Weights of a small mixture-of-experts language model, trained from scratch on English Wikipedia.
Size: 14 layers, vocabulary 8192, 42.5M parameters.
Experts: 32 experts in each of 14 layers, 2 picks a token, a sigmoid router.
Below are experts of layer 10 (counted from 0) of a mixture-of-experts language model. Rows are named router (the router's row for the expert), gate (a neuron's input weights, with its number), up (a neuron's input weights, with its number) and show model dimensions 0-191. Each number is 128 + 32 x the weight over its row's rms, rounded and kept within 0 to 255. Numbers have three digits each.
After each expert's rows: a language model's description of what the expert responds to. This comes from a sample of Wikipedia text that the model never trained on.

# expert 20
router:149155180100114101194089188085132180136118150147121155142076095110130160093129155121185118113128139126114158119136141105081183143162111131085122114106138147122110126107149082062090147117157138133107091189114116140208140153127098058104133135107062131151086085110103121132078122125088063105111194105155145139182101152154154097113131141125192145108209104148109183131145159105124184159139138093125192095132149184107185160065130156163102118158170168126196155098064081143163153108120073108121197103133115103123167123136142180172100134110109110176142126135128110106128147171087104164
gate2:132122126172169121108104121063204158082151094124119091161127124170152161122149176163117112095107110181182110100076175165128107118108129094100151109119108135138171134141158189134116167089133115111110114136065144079136113122098114105076129105140127145096094155138100178100137121105145089105059146051118105103116182206099184156123128098136147146120147123112122124168093225103120120161151134106091133156114104139194143132151120113183157107114140174112100139087122154109146157123158185141162203095077179151156095082166174165222166086162113145148076103157114135137133187131101100129
up2:071114129117142149157126137131140100125130091112129142163106180132089172099124147175119147124136113137131117114129134117155129105140105025103118183117131158118130139104188132101065154139145160102130138067077086172165163098166137134071173147202118152121098126193106173134204178106126101014127097128110099150152111197168122161125164098068126163148100149168155127125159115133144098171122179131096161163103114162045135120089099127154170113151132155107118144081124151068141088138162151130192092100094140129133100170140118139178060105151174137088147146138093086167163118141097147089
Percent signs and digits in census demographics and election result tables, plus there, For, Votes, Turnout, ±%.

# expert 11
router:131147166168179120125141188086083177126122160172138157138107136094170091135068171113140172139115137153142148068115126082169139132124129154101091100130098195113153172097105135108141151127125185123091095141091143130153118195078106110129145187089080169135116077140151108116133165093090139112145171192130178110160153126095176048128120150097109186109133100109119098186144167151067164069169075149160162129152133099106101123095121185152123059122101174153122135106123080117088128120105093108162142079112141103183172111151120153130063133120077103175075126098159116096161184144174100141
gate3:162161202075054154100053105180121125125107099143151079171154143138162125119164133109061167148123145145087103130175129133125134108165125123151099142139128095159196109147125137186137094095135163086145090121133124170136140203083125107123125177119106147068094100150133121145134112073131063107150164154136082138097087145091151120151134144167062183102171151117183096179096150124176185107160100133168118132110101120111073170118134147143162097140182132169041193101144112109127091112084123117156101140171117102202099157128129143159113156095150078117096152118153146152094188108159107100
up3:134170153145061122104096075140117125116075100162113104136089089101167125124135103148163154156159127101094134064125113130163141096173152112099118125092099019124134138141201126106093105109141135105146120086135130218069139131118102123107135141112136119150163116140123045165126099072173087131170054125128118122096086111175102106112177180150099144168138126139147084137181162114099130078186038139166130131100153097122151089049177137101178111150106090130055175132127126082178124144101110157168116131125144154111121111113092168129158138115114104200097127124112133123102111067147104125
Commas, and, or, but, semicolons and table pipes that separate items in lists and joined clauses, such as heavyweight, civil rights, and.

# expert 4
router:120137124175111155170180156125150174213182177120136149136091136084139121138156212078149145114108147148155131097166165100099134116099088118127107117115149146154122169125095132107090170077096112139098102171058170137212162135140121130099121183120078184109145122123166093091122146145115132122128170150104160104152146132052200142060129149124138174121135117088102147131149179177122173125108117163156171134150130144081111144103123144179108086113170127147150134131084118170151137105094146080110187132094154102234136161146094152121120144174057073142106164082158088163135151118107095110
gate3:113134182166205172113134153174185120183146139107163110150120134080159134092145216107121125131156138112077155101109106102151125170130105153136137141046147139145130156126143076114135097088155188109105091114135155159147070094144149123094145122112163171081168113096131169198150051130176060093123125137077079079169128143136134108063121131108174157144183120115147144147129124167128181122146200136133129180172123113089154181061135112089097093130178126148103137129163142148148120142132063098127161117121184125190172123153066119122137109099139119077131114148111165153146142117179087138
up3:180155084115053131118196136153181128118107080146128126160115115151109122113120082076117149139132188175126134137163170139099093131193201182191115122155108111153084150172130171123175105187143111134137146126112104113110123137076116153121093092108099172145129132157089121124106120102145110120099221177144133088136127093085133089166134205149173133105191147066086120179108120112134149125023074093071137158144109174134132130125131093165192174152113121130129085157153117163100097122083113108099128140120107118121072138171174149147139165181149172155132129084130127136131147089087106154
Single digits inside years, dates, times, scores and table figures (2018, 08:45, 100,000), plus the word piece "im"/"em" as in simulcast or Tim.

# expert 23
router:168118123171039066154145155087108183122161148137105112156107118113153072098111166102144144152075159159121149110149131133154134129165111129119074118131100166152140142102105136073139151088115165149097091162115124181103125142074096092131144144084103152122089095158195074058130134073119117137183153202162156091151153125129179078138089181123161133114172082116128077152127175193093141120134112154164162096173124131112143141082076144119110094125161172124144162073097095182114151073128104145192189095090146098202153168161108133128106162156093081168137134104129126086155114120123096149
gate3:182076166050111157127177135072176131138067101130098169089122082134140095138102110159141152131090164135101113197089112153081142110113153079038206133137087140115156126116104137120147156125132167133144175072131161231089091125138090143159103129124153167137110121101124113135136132095161163097142145132123160140147093120099181102129090173136155110124173109119116175135177122122149168105092092151155098170192124188101153097092163203118155106097157173162137146133124127175139136145121190155102141111144113121091065108078140134145114118175117129147174162142109160071139121139078057140
up3:108110128022121137086140088118161081132169109161191108093062076146135152151151181117104149229142141096066091139135098058111120110109148168115151114107092127073105214150126095105168120166120152144118039156111138098112146141118142155173075077136123114155096157154108068148089102124124126088131082174087159099165151153134095119167121076103111107147115128102179075131094076116131136104152115207098150094115112121105093131086158138138113098098120159089163126140114111119161111098113114183143130146145135142059105108147164106070119116148121142137094080108177127127125096161123096163
The word the after of, by, to or a line break, plus list dashes, table pipes and country codes like GER, USA.

# expert 19
router:113115086188147105179106176098102116128140214177078138124101122109136098122153203111157203084077144140144181095124127113102136157144122157081087096132108140089106174099097104047134146078103176134109121143158166174147139144126096178132142170092125167145097129141109122169134164160084121097119154129122106096148112125142185114097081131146161171135095144156146124161117105141063142168141154163166201126158142060094133156106122158167117101137183087124167159128092126133127149105107078151180194120075190095195124119161115134101090140142094141120137121080104132146169127093087050128
gate1:131132134096203169137133225165147085130121138177097084170096114084107109075152135114128102084145138166146113117101171097044131151104098173143143163106089130146116145124170152120126108176084139132102115174153144163066163144140140201111146140128138132158150128139062103130129089099096175099148131106093051134121116157175147132115122109179146130093138134171111132054139167118025132137135062120148081096110125113193144114125122114065125115127126087153134151113121144162115121055149136093153138204123119126162096106180146145067113134149074161156096107133101113107183150152101109072
up1:183137172131095107174151088138117123105127106120137066126142146167121129105080131129127141150168125165134112074196124081131136120145153097130103103095159175104176194082130151120117169120119103089126120111131137130131104087151084121104165111146147133131128182132140121162156147146176067114144118124107140114156168144189064175117118162119166107122163125115129168145149120142109096072095122165081194088200144143165097155130092105101100129145030180190110153150138065103095177110142135137092118164130116114089119080108114150059098115050174183118120173090191138084119151209107157171
Common nouns and word fragments in mixed text, such as video, guitar, car, center, rash, and pieces like "clo" in encyclopedia or "Ca" in Cash.

# expert 17
router:063161106154142107194117154157067171164130154151075144158113079127097151117116169075157153117112156159095179126165180140111085168168113175138107093130099136070087140103147091099158154121131157155104145142116140154210128119150084123141147117107156196117089083100233124141088137138146103122183179156130107070157090101093148130078064116108208098135162139070105124110106151160119146184120108156129112119160144179110138127116087150137101126125168156123156130098064093149147178092104118145164116102126135069174145166135066161129108144156138126144088131114115177084137121103076078138
gate2:140109102080176112050148163091112167147130109127159085153134146088118092122094139112157203138163112114143173151178147158069115086119093075107164106141149148074150113166134125069151148108158126147172122121134067159174125139179134130140173173076175153126147057086165153100092170159062158086137191091126184122119115176082139098119122166130097086150130173137082152149168169145099164170145138132150158096085090188124121120137120176133104117143132098216120158144118104084137114160181085148056119148164161154143099169110143159077128097110133147127187119146140139086112095135137150102
up2:130185181187083139158077074052116077135053124172131171107147157106164106108111115139117095116125082137134146115146177112143165064169093088108167086155141146128127183122134145153124110121122108125152101135187100092101142151128120148170100129148127143140146095148132086172128123120164114127159074182130149162105115145148110108135108167093121099133130163135093131155137136168199147125178113100178179166097173151098180146173100071164129080087128126134122164135113176168088138100135130133124123124129192118166116122180076109140087127180112156086127128106178162135104029013142150118
Words and name starts in sports tables and infoboxes, such as Apps, Goals, DF, Rio, Win, team and league names.

# expert 26
router:130137124165085076171090144128107187126152147192077187139118127146165113083110121111149135095124178102138189079133143118099125133200111124132095143145118122110071175114124096061134160103149142086135112183136134127191150141081104095117215125136152145045079097096128120092128127058141126140153186185148113089188125151100174076101117132086133182133149157146092139136149148140112165156139131144138178150142135123088167168071139160127129104131174120076112123123129100084157222132093138140114189137123175128164117125153103177144084132159115099128107133068142112081135157097094124196
gate0:151113147160175121167070153108162087136072136110097140183119157136111133078120087138116159147074087137146083125170162134158147098169127130085161127076108167101156150162150113111182108109124125098084111154083124130108094170079135138070158106159172144077130143105083120097144055082146102103106162223140116178159023104162091162102153152086202150100097128095122159143133078101167147156152145156128101149188158103098104132108095090144129121086089151120140107158158140133080139070139101113105114121129136128102131130170108106106170137121067088113167113069192131150104090156092138177
up0:126188144175207127109149082113147061147119155088107102130045073132150138116114132187127064107102150099155162153176165083152135125089155156099136125137114135051071142138137075149111151111117138158104158170143082108137191138093171159143126167116115180120165112096131080136088188115150118134101150132117080147105175111130065175145114173153098106152169089143153116106160173164161150122127148094111083118167104138144102135126130119167127169047146141151121091106080167138106149118110132168111107182126149153171096116097094059148125096062062131163116105128144134136111139104191092197
First pieces of split words, often capitalized names or foreign particles, such as La, De, Re in Reformed, Me in Mediterranean.

# expert 28
router:167125164130165125183095166124101167139118138152095127153130098076162084124116130129144150127072160166120169091141182081130129131121119113110055121150105191127103149065148076085106140081152142090090123176096141160148167141128098122119131112108158192126094111172174208122105152110111108139170180167082121122115092110075152062077104146133212123107113111094117115153181174171093159176119103119136168069150191146055124167128107115123111110103173146115161132118094122112088153091119102140146140106103167030103170111156070158207109153157124142151122133101143122131159105151127125160
gate1:189171113200116139146103129116077112175113148130097098197073114116076159141147130168100077151133114110160125114115135115114155073106138132092141116077130163165136137152092124076111088056137153161138087090101135146161140132100154146186156177106158088111078141142132150140103097104063089080149110060187201175156120087098109151074125206123143124058164095079092099118105138100151150062155101095090186089118164147130127105152116149092123122136134145123154119108077103125139135126138041124071123194125110139083147108112127089133167112149152112073126108103121139132151128183170144111
up1:131093126097144087142180082127156106155112112116144118126165147156086122062070078130138134123145129111062145098144155135114121192119158075137106141197120139157165110178136098165148193143132114158157138120181160148165113093133149081120162105139039129139183163076133136151143174090134158144088152150093141120070163105127104092152091162032150160131072130153144126056099041174069162163108133104174133134097136063080080146159066117164134131176121104130154157129138117100152130079132159096150152187142158129148114129168124146123091104125145150172152114117141149155074097126129147076
Nouns for jobs, titles and organizations after "a/the" or a nationality, like American basketball coach, associate professor, University, Army, politician, Award.

# expert 12
router:115119169147154074200180186079075190156114150188106159163085064130159112109132148066160150124082126085127159137173178121131127154144099100108072119156098117127123142091093075085079174108111121164129112084093158166167160171112119123101143156121163142133092102121172132089125163131097117123142178168119111105144119119092113111091119125097121140142173133118148098143166139162090168171146122105167180093137109141089149139081143150094126106146219108123218168129141114090142181114098136080131090089047178172180178129157141143142119166165136081114072136093168121129149154130122104128
gate3:150147042178160122093097078147102145125105139163117143144140116149094122120130142170120145051162120147109146110098098128142214149095130161079104108141087110141123061159134138136124125122192121111107137060139145112104153111147087144152107172113114103189156127183092161131136120194138191113080144090108171086120121172150113116102122124117147113127153120103154144095153174127121161178148147141147144089068092157116071157149211171127133093042170174148128102175111084167181075109151095100064148123112120118129111179146095228140132178114155158171146143166145136087145118109127104111
up3:125122160120139175147143126126139096120161092170093104141155113162160145159109142169144073128145108105152089135151148171111139079102085144138067130187086144122170170134085108183061159185069125118090086159122121178159173116109115154058113063146166154172077136139190108130098125131094139059064123201160121050107147149154081116164119153120112130120160150141171154115161123142152116113088186137138132087192165128136118155045105102094105126125137182165068201171050107134118165126139128134112160158135131131141088079132152115158135164076102110126161127102126155131100129121134088118
Standalone space tokens, mostly in tables after pipes or before numbers, and occasional odd spaces within running prose.

# expert 24
router:142143129102167107156157165070111183167138165164080166167142159061142129073121132140099141123066134144104164112114152105117115108126067152113127091136124168131147145084116063075131118073108124104084134191119149189145158132158101119131154134086137152109100135199109129116073154118106104126143188188103071125140109116083116108100078160105233138148103154104136097161153188153092153139114121163132161081160168132110131185133153144166109106164120111132195180168107082166104142101111088116149126124091153094156157135178120167220089163137118109167086152096146142129133151099131083180
gate1:125144144164115138150198146161114140035130150081102174155128148154114127123112160132103162119175113112096156097117114110179144186102123125146111108075180123120096175119083119118142182144180129129093096173112121113195095127173124127135162168158169117086111144138105071154142088125088098138104147122146126180203135148151141209132127118180121098101141142214155150142104140147133052184110110115121150097145200144086194107155146116125134172141139117094067084135057099195118125202077149126152112107170096153109114154083106116152096139129142110097124148091117088096109085088103160155
up1:111111085115119124083113133120123137139155117156194148159131098170071128117149141124128174072109207152145045090113122104164171103139099143101135169098161174131158093184159118174143118135087169125114168096158092137102060104081161083159106123079147105182123200122114125091089126028138164136182138129125106088107094081154173066120152118150099171119119086084105138155096105142102125107119114115138134131151085089149174078087142116112153147120145050118109146119083109142166132102224133180155169127133149179123138143084142183107170135134109092095111164150151131144174165160123119138
Common nouns and noun suffixes after the or a, such as area, development, construction, and endings ity, ation, ment, ism.

# expert 9
router:179157134107127089192130122077141158126137146163156159139102116068131132104114134102174188108087110164176145135156127116067127132172124143146097132168104170187105205110110102100071219115133108114160136160091149125177135129107077076117113110091081123124075132148127117082111150104043135124144156181100122030206131146048148041105125139145207136155141155090116105160155116124070166124124116154127147101162147128131136085129118141176084107134161147122152142124110123157146167115103126093151135127124154067160098143144143175114116131176098127153143130069160136139180146127106153093
gate2:164124125145083094118139139109087140115158154135185126149155148047077110177182117158166137092131156135085138103166105154081143140103109114129067085143135148072158135212172101149150095104126112180139120138115164145126165131114111133187138214090108133132128130124075086155107153107132153092156173127048190062156130122112132080178102071141151103254140076153135164152133146082147122081103078130142104144121174045150077134133112145159159129126097100112146135156104126162120135109137104083150118140160153142080154122170104179072135143130179154143123119103123130129158110115099127100
up2:223118126140099103073142145093094102100170182137145176150136137113083129156097155156141160138135100123147115141154121159107121139146139151104085095152048149127170119146157154100165106120071149184151116128143155148096139139115185101120141192162135092121084134120072117149101177027173150122152140170123158152139160117122144076118082062169134117139095070198156094085137209090147128108076104186082130135170127120167091106104171106154135099154081138151184075115142159206141158119146083103112143092101140141101126131140114131111153122141159103201095120110111138158143145137078090162
Single digits inside numbers in tables, scores, times and coordinates, plus units after them like km, mph, million, percent.